From a checkpoint of a small mixture-of-experts model trained on Wikipedia.
Size: 20 layers, width 320, 48.8M parameters.
Training: a variant of SOAP for the experts, 372M tokens, 11945 steps.
Below are experts of layer 3 (counted from 0) of a mixture-of-experts language model. Rows are named router (the router's row for the expert), gate (a neuron's input weights, with its number), up (a neuron's input weights, with its number) and show model dimensions 80-159. Each number is 500 + 50 x the weight over its row's rms, rounded and kept within 0 to 999. Numbers have three digits each.
Before each expert's rows: "comes after" lists some tokens at least twice as common just before its tokens as in all text. This comes from a sample of Wikipedia text that the model never trained on. Tokens count by the router's weight.

# expert 7
comes after: " |", ")", " |  |", " |  |  |", "% |", "==="
router:523534507415559505430455572457455523476486541496561526420464542428519430561573543497550382630476465510478555569417472434492560437521448388560553454529529475521414479559482499435524499483524541418497515464505464442514559508491424489392432447
gate0:498532477541416526530584477549500590575497545483497609486551553548419490482533418484532559571470468521442520475447529423480530524571552457505466518602475480535490424462433626452520580404412572504495573528486479563447575447549435473534526517
up0:449534445407489434500384525536590522371598516488579545534442448480480516537529512491525523412455475469565493511486438431459463525537462527490548567514429539573474482474573494424481428462519549460582485580472534429443511453516410495496488458
gate1:490542409507457516510490539369494459583471522453413497498573470535514534444460476533546457538558594568528584459505516446475458436378495500525502516388496483440419481556482436482520516475472457447427464555506418476554584486535475488525463464
up1:504492515458434463484455484568558526497603502492608492455443496515487483638503548488447550465525449498443426585461485572516520581630538516525499452548546524567574468471501561482493534540520499575546587448529577548484409582493572493444598540
gate2:478462495511473474522528575497583560553422477467478466579577596557539548533542451456468469574437514458539572505442480455462505493512493541477448518514515433458427479535503563494524567559483408496585534594421459440445524520541423540511522470
up2:456492556473472454473486558453528565542384393433446505497611526587544574536523428448506499527464510491496556482453551438490444527491541528519421535466535427479465494516504647508541555610532452494586546521422502417485492486593418417468480432
gate3:452532573509494394464475474484509541521508488566527535452456520558579525515479543583503475471400453493495464520457560538529529532416588464443564539498507450501562480520426365479495441474470483605474440520574515473517547461589480473536446436
up3:516484529567528481509434497452555454510424471533471510551451528533516481600520515559486483514477409502455387427442534548492495548437563466459559546475516472548542546529448381514482389439419535570558451492533502466523470497477435554459530432
gate4:382478484491528564510429538494541528513513515462462367549527540495477472420534508483555517468481410424522438449590495497638496449557461472554504452525438439524482490428403491465578485553505394496556485543436545546596507462440433607540465558
up4:411568515432470519549509536568558497484499529477443541552466526441573543493528596488522478484525485516420474526572583497499512568397453498547494407510515538468501499539514522532576477487433507446570530514466553555550643445517539522501539510
gate5:589484548520493506494572476488356551549542498519470526512526473558475375508522411611450535501489490459412502405571510493532385400483466437490580560507496454505419445475465435473530527416451610461512547494506487463487451550444499454504539608
up5:495463589535589465485586447515485521473592515546516613464539426574496566530507446471506518419425480434499502521451452422596500557516456575481472547518589448568556465469451430420487504419468499507552433461450489368501485551481515530464552513
gate6:527454476632523551461529489435499531489504563518517555524488450515408336485403571535503395549429434448482479517530499476507444482536468506552446545479470508528414511467433587389499486534472432546584515435456424544477543514547548515492594387
up6:498449458576537498510461513500591516575501543486552565419524468502407392583418530603457446532466491420525498463421556450494453461490456542569454612521541523481434479529531582405441545594580456457588509421500425593456541412493529556525488503
gate7:548421570518537509445480441494530474594598415518542581514472553446584515491458531598586480459415547485543542565555430502624527501578387580509527504539552518506505519512515503536471493533443515498606575482460494529440458510548518523444525515
up7:452597479472497461547522537472506528423434554461452439532502524534385460521517460420467563552605474498458485403434574496365512454432628434504491495469465477504522518495463497473530502515538519486403419511547478450516515452456478442598503501
gate8:598445354481469631566593583485494478515483530583494489524530544506379505462496553478539438426518478482564513459448563610523440490517453525521510507520538495490646473468490396474605495485475551513447495467495557446534417573431506415479584423
up8:598498416522463605548556605534444496551480543545534519507509501546351430504533572499426445422477474469541526470534501533556477539517446571486475533482538445484504490438552474475530591519516498463437505479501465477508466555465531411516613518
gate9:428537567494587488553511496503484527484555470473516504521553510499492563501492563561486576557492471497544546534504477432465470468484468542506491483518520401527525428514511624612396523485500535516393422475579465461428527521478525592448426410
up9:550497408441441498392579470526559504539433572533497494501489489495516471498479418468507470431493569518433447460534561481549608526536496458486488484470507615415495489500464418408591513492509486464604510550404537563579505516542498459532547558
gate10:524488375580557500500547506400587481515517562519491553520516473492438615491482429516483422580542466471430411515449479518411470534507552466562542579607535481559466507503516491488473519522545525461479462568505503437562480536536531580484573580
up10:491446446399507495502518524399361440511438503430492481538434481500534506498543462545500628463599494470598492448457630505468502514462507465519541614512579524449394498495469458573538426506505509521428552548566488485489378497460534440407522532
gate11:535495550523447516500555544456536466597561512542488535536513568511591598534530383507547511525530518511552444547494453489475506414517465472475507502443544490562574526460483581497530445458573481452471485529479626583528473539457496451511487599
up11:388494518447528559500461501600411508424473490439501429525496412481436404526547617476427499566412458465450555500497483534528470566468595483513477503575439532434439490506565480557508554554436480513550543474449404449479538469447485495421574412

# expert 13
comes after: ".", "\n\n", " =", "==", "===", " =="
router:536451539519549484567476517448568468472551460542481436507506531494472427483570482588477545496553532585532527550541483413599531472510557542424539537539522459502577501546489539448464531523513442515414481496440414497518509473526489546446538542
gate0:511452444591504488477555487575487500496551481517510524493519528554530571574600436415531580519482460549500590471433482394506470509647430511572569526472506407505482479583486471560504520545521538574535527463489474454495592523501513522609519372
up0:502524378506547485510521549541486515505520529511501567490563494519566571518523523489499454505525354503517564471502506381490526546603407454555485515622495396469433495478511459538516460488592575588518528467539500467511540492479500506513514397
gate1:421503462417499480472546469475571545433569578513485436497490611434545625475529393446519547422522519461531530479540515457450519399528569510471512409454491552488524513555531494539509446504523431441443466495427520560493473482577422494467543525
up1:516564446490446528548537439500480467456535643492485571541530576359555558425486456469419516418534500491551483454481517506509513489532613517433491461470543460476542476498478503654561498559469496447550512445417498516509498519514523429548559493
gate2:451471606507497519496516506546586490541529516483446448482498463479524469477495499502476474440594554522463548531535514511422508500420555543554474584507420568519517444534435489508529523548524481507480417437529454555507446528424608589514519531
up2:476460620490454500498521497527581476494500545445455410473489464476512495508447470518457464433613541521469540516531492504444494494443558531554492576474453538518491462525401515473487513573486487488526466428519479579546400533444561610476545516
gate3:331366563539448566536528530579506446442520578553522472470421444499432510453451481529550491529528607447471445491529484455571499577575495572589517434496505486614560481526558435579471490489472456563474464551527462492457569513533460483560478537
up3:679520531509500557535446488435434427607505452503471543504467449554541454451585500499460523490405498580449449425484517387461486451495468489498517535526495457426425375425472493461564491421497457474464624553522506437496491459475371568507491493
gate4:513455502506523453532476547493605462570467517463409471487600492496551527462480433509490589468515420477524611409575481509554526585509593535432521415492425499521579559519537484488470492644540475602585546483468519498478564425532544547502467569
up4:530479502547545439481424520463576490548438480576389479506558443455551477512441437497500492426566431482539541397544439513517571539553536490437541454440450499533491579500565481450516516546555474632513511478513591533499590537561455504538502515
gate5:377521503504579484502515616536469542451569544562502542489448459538491552432516470539591433444445478388598574545502532440434554455415491483522469448538470537476463557567531533578566484568452496498552557506575529435543567565498500572450458552
up5:546462546375397464509519528476453526543547458445434458571497505432495459475444540468464482567476449553418480500414573569584497494519525560509493486454591496536500441494517530479470471556555553463526466367542485446525441476595439407480465565
gate6:565551586512506497513459538517542505504463476448535472466612438469523569576603533452537545470485541589461580541502412418502503505507473478411405597487469537465534518442478491430619561473375502535461541493519496550509542511449615460507549496
up6:633515510479539614475437444549441466378461468567497582557513380538566536517512493478517498421396437505513470553589502521484494548461420582582537524490436567470508570568444511535455531490449508459501560568486464517430500487481511547485512543
gate7:500511490482469539375559522500518522487488496573500485561433578558516461476524510532549568525568594513502572577433471594571563547593490484456559561410543493488458538565467554526461489475490390425422434448456439428520429564427419413454527497
up7:542512549552486446481428553517436499497527479523505505472540502551446509456521455447545489427524534400520498458555553448528395377523495473431547532547485565566529485552531576434497507470456528466548532456512502413589478531425533566504569487
gate8:457425394537579491473492504456493514439550578489549493526406472472536497479510471608449451441547464510437519353606470467476537564479412491510537527491492568409472580516497484507529513486523461457474520595435480547431478509425482485507465556
up8:355513607653538550483393509390484461433535569608537492441484580441474507492436538512469429500505556477485512486507444403519576526420435485549473519395508581462455569519541485526496549496452442418485457528443513516486549458495508538574490480
gate9:423484479444556397520520506453468565471498452464480587491551588537543454475464432398525495475414448458467513495499470482629573447543530514471418603511483572499501471515499495526532409457486468510512441462622494566509455564483548448548502560
up9:471462484430522425616478564462524542526474441423523531536585530522433550395485501448565528593542499524450502448452488515561415455432505496484488606570544537475547466523546478450583499506536507536550413448428602602609540550483446494538498424
gate10:572494436469552519559487506470531545505542522565450574569574544524541477426540504424491479516507475498466516523446565606418510505428502485423490506554456537547493549505407399360656499451562609462554541490559403459593500615501530552477457514
up10:426536515517482406427584535495565523534486414414572394506592473431468536505516489548564531558406570470547441578431476385473507509482502512539489580450552501475495524447612573564476500558511440506440464519577475474474505522499474530463487512
gate11:545464532501495440570427478545558411506529524531573471523527503504529472564498484590548489494538436432412496407466531518545470494498570474433516534464413528503576521564461532511539571595497476552462491433506487435451481481455552478570557496
up11:443484550455502549360459578547440459482545578527482465512563608452490607374460416488502553488419472521482511543491497501432455560460435512413477593474476481592497544441479553486476481437578521489549472515504519475570489497465479477542499503

# expert 4
comes after: " | ", "| ", " ", "1", "–", ") | "
router:525420562547442586507393535523497562485422588474482439377526455535433446509539535498448501482499513489464502516485552473480420514484456466478477427494570508442566556583549527455511477542593429603538531388543553555505463448522486446511442584
gate0:429488538521497511574594485435596524547454519522417576545542474519514444478423442510511538442472558525544446567523604479414529496484447484595451570563430441382507507446542455519499425507527577457383495508471442414494565520582500497485440506
up0:564536419523531538470509491479376508534491493518564444522464498599554490494599564514544476544436492427581472515554329475579551535550600469391438401494526498626493492478513460554589508465494572553582428432566460531569494467414475495507536536
gate1:475491522434426464550573459474626574530450430523455511565425420599473482514474531502532492468496462466541525407421519466476533559535530517420470489479575483478428485511480507539506565601582530564538530591493561549506501526517458556521611514
up1:535561469491469511545421508511479492580477492523483469511418439552570510464489420524525495528530539561455570526396426310536483521495511562538542459473440505532494496562507524520469522559598518561490559478432563551487471504446418425567482470
gate2:496547524525517501490502517525411584566498546432435419502560466497550438444543532436502539531479531467529476518469507557502491417454473507511537491481553483483577443404492520481510550591502535527541558498505505478545603557508426440509549508
up2:498524504496525492519555512506464515516505560399457442489514445518460455508508536543505555469533397528488497482433463464481475517447499504521546506502516494447560514343507524512530528501468528441530488528477473451565459494558480495513579541
gate3:522430518489466588553508476503554573544443538457459527441524474525495427491501557489530528430493400514470471607508472485478556454423470515494480553516492479523527506512593584445525536444493534588536471482475448412457419514518467495566480537
up3:498478474439443433480453508446527477475441550462533428444485626472474387506514562479575519489415584496557461600518454434459530490521495528477540502484541486482524516554529583554551525436480526478455572586366478415496490454559426428584554447
gate4:451503527381589520460413468522461486505468538436579462389492593549483456517526458437553621453471445531557575509473423496574451488503445470494525487560457553481525535510473561539554531598492502550483501519556451469490439522528470450511472572
up4:590637468563524583569575561555518510535487459508566472471562504443636571502508458506419515433529525576534468620481484435481527534433481534466526538487517505547486417525520404408435453413470550462487473573485571529553503420435511418486440463
gate5:525545544512513377458488470580536564524519469501520499547482524477555478464396521503514430498572486354548558504491423483511542644494576525484396509409515515522531486484534466529470543443486384549545561550449526496482416589356517577544528452
up5:536446545511450504431516509470418394510526422522553560502418483500483514505482489458555509547449445601464456608442420493501459455541488513433528544568564447558462481459458535525467478510506482483568485474434429511536454430456487484468519563
gate6:489400419522365534464527463500464530515555480510523500547530448431440481528475506492424515575425411465559439483579513506442532450564517473532540480541534491493395544489522472490410533570580416485500545422429503511572633539483466422452592595
up6:531478493590530551488485506508454548503620574560489475402471561426458478522480447456458432504479376531491461487504409511467494472561517447495577436424531583533444435524511463534441499485511497503506549388498520576493513511566457521468417536
gate7:477508392485615583533493441465515569523546591567528574461612619529575479506542464518463507530531546339545558433470591485381512517594494493464514574513501459465470410493542495465459533537428526440562514494511489501538482502480434400518519570
up7:492548528505512552536480456462413428431457467456483393501446485527540516446540526491514553441585511560514497570520461439540412596470449469505423474516568460461477574374486547425500492498571475470448447553507445412419477482524483616532550576
gate8:482525517492496597449493518475450489604482501439513575469405445524523532587359434443486639443523521475494549444536529429520464519547540463433505535483458454566465576548542510500539557608464504506518453502524465513458633504511554640477430476
up8:530514478547540505442406540413471526493513509452523591422508486505480457518631493522522541543552426529466514493470497563518517453635495486559508490511472507561453506558422508453475474550556548503489620471454506404442514477605483519500449362
gate9:470471447436500497452543510522459474474486575472533453468555563436475470481522605446470522585489553490450565512504568557628498472558564492488398438508512440534542520484490477442483428613575537571502459559509504475400535499519514415573496572
up9:512527555582490558540467433515493471482418417455401558489485511527482589521462422534596469414535573588540503421498433448397520567526459499554570505492562526435517462554564538569470629443482469480484570475458521557542468499469417596462484454
gate10:492443474520493511431471443417492518618459475481616461471402423563559495455389528492541545492618485481527513509517467484501520539524560486579477584536478445479522523492408491505463520502465479541546382383463488496524472595503542442517623578
up10:478413522473461546437553454487497503480499519486549501412480497526552498437490480579560489457571530465459580469517508492484542563538540514472509582572592480544566512456436597488511486537463496552549399465476490467538462561478613467498609597
gate11:549549487473542600508517512508491541479448536532519429475472456556486572450370401444479552590432455487578445477532474487589508507410473523441445500540552554416433476442438436371474481477574638475566525487540522423503456527499543563613427559
up11:458539496468483450507457495554513490493487593473571437571537484475528326566470432578470499543554472504482540525489474468385472458586518562498563451479443430578546534511431468567512470421496379504488492527472499511570413555548599445468505480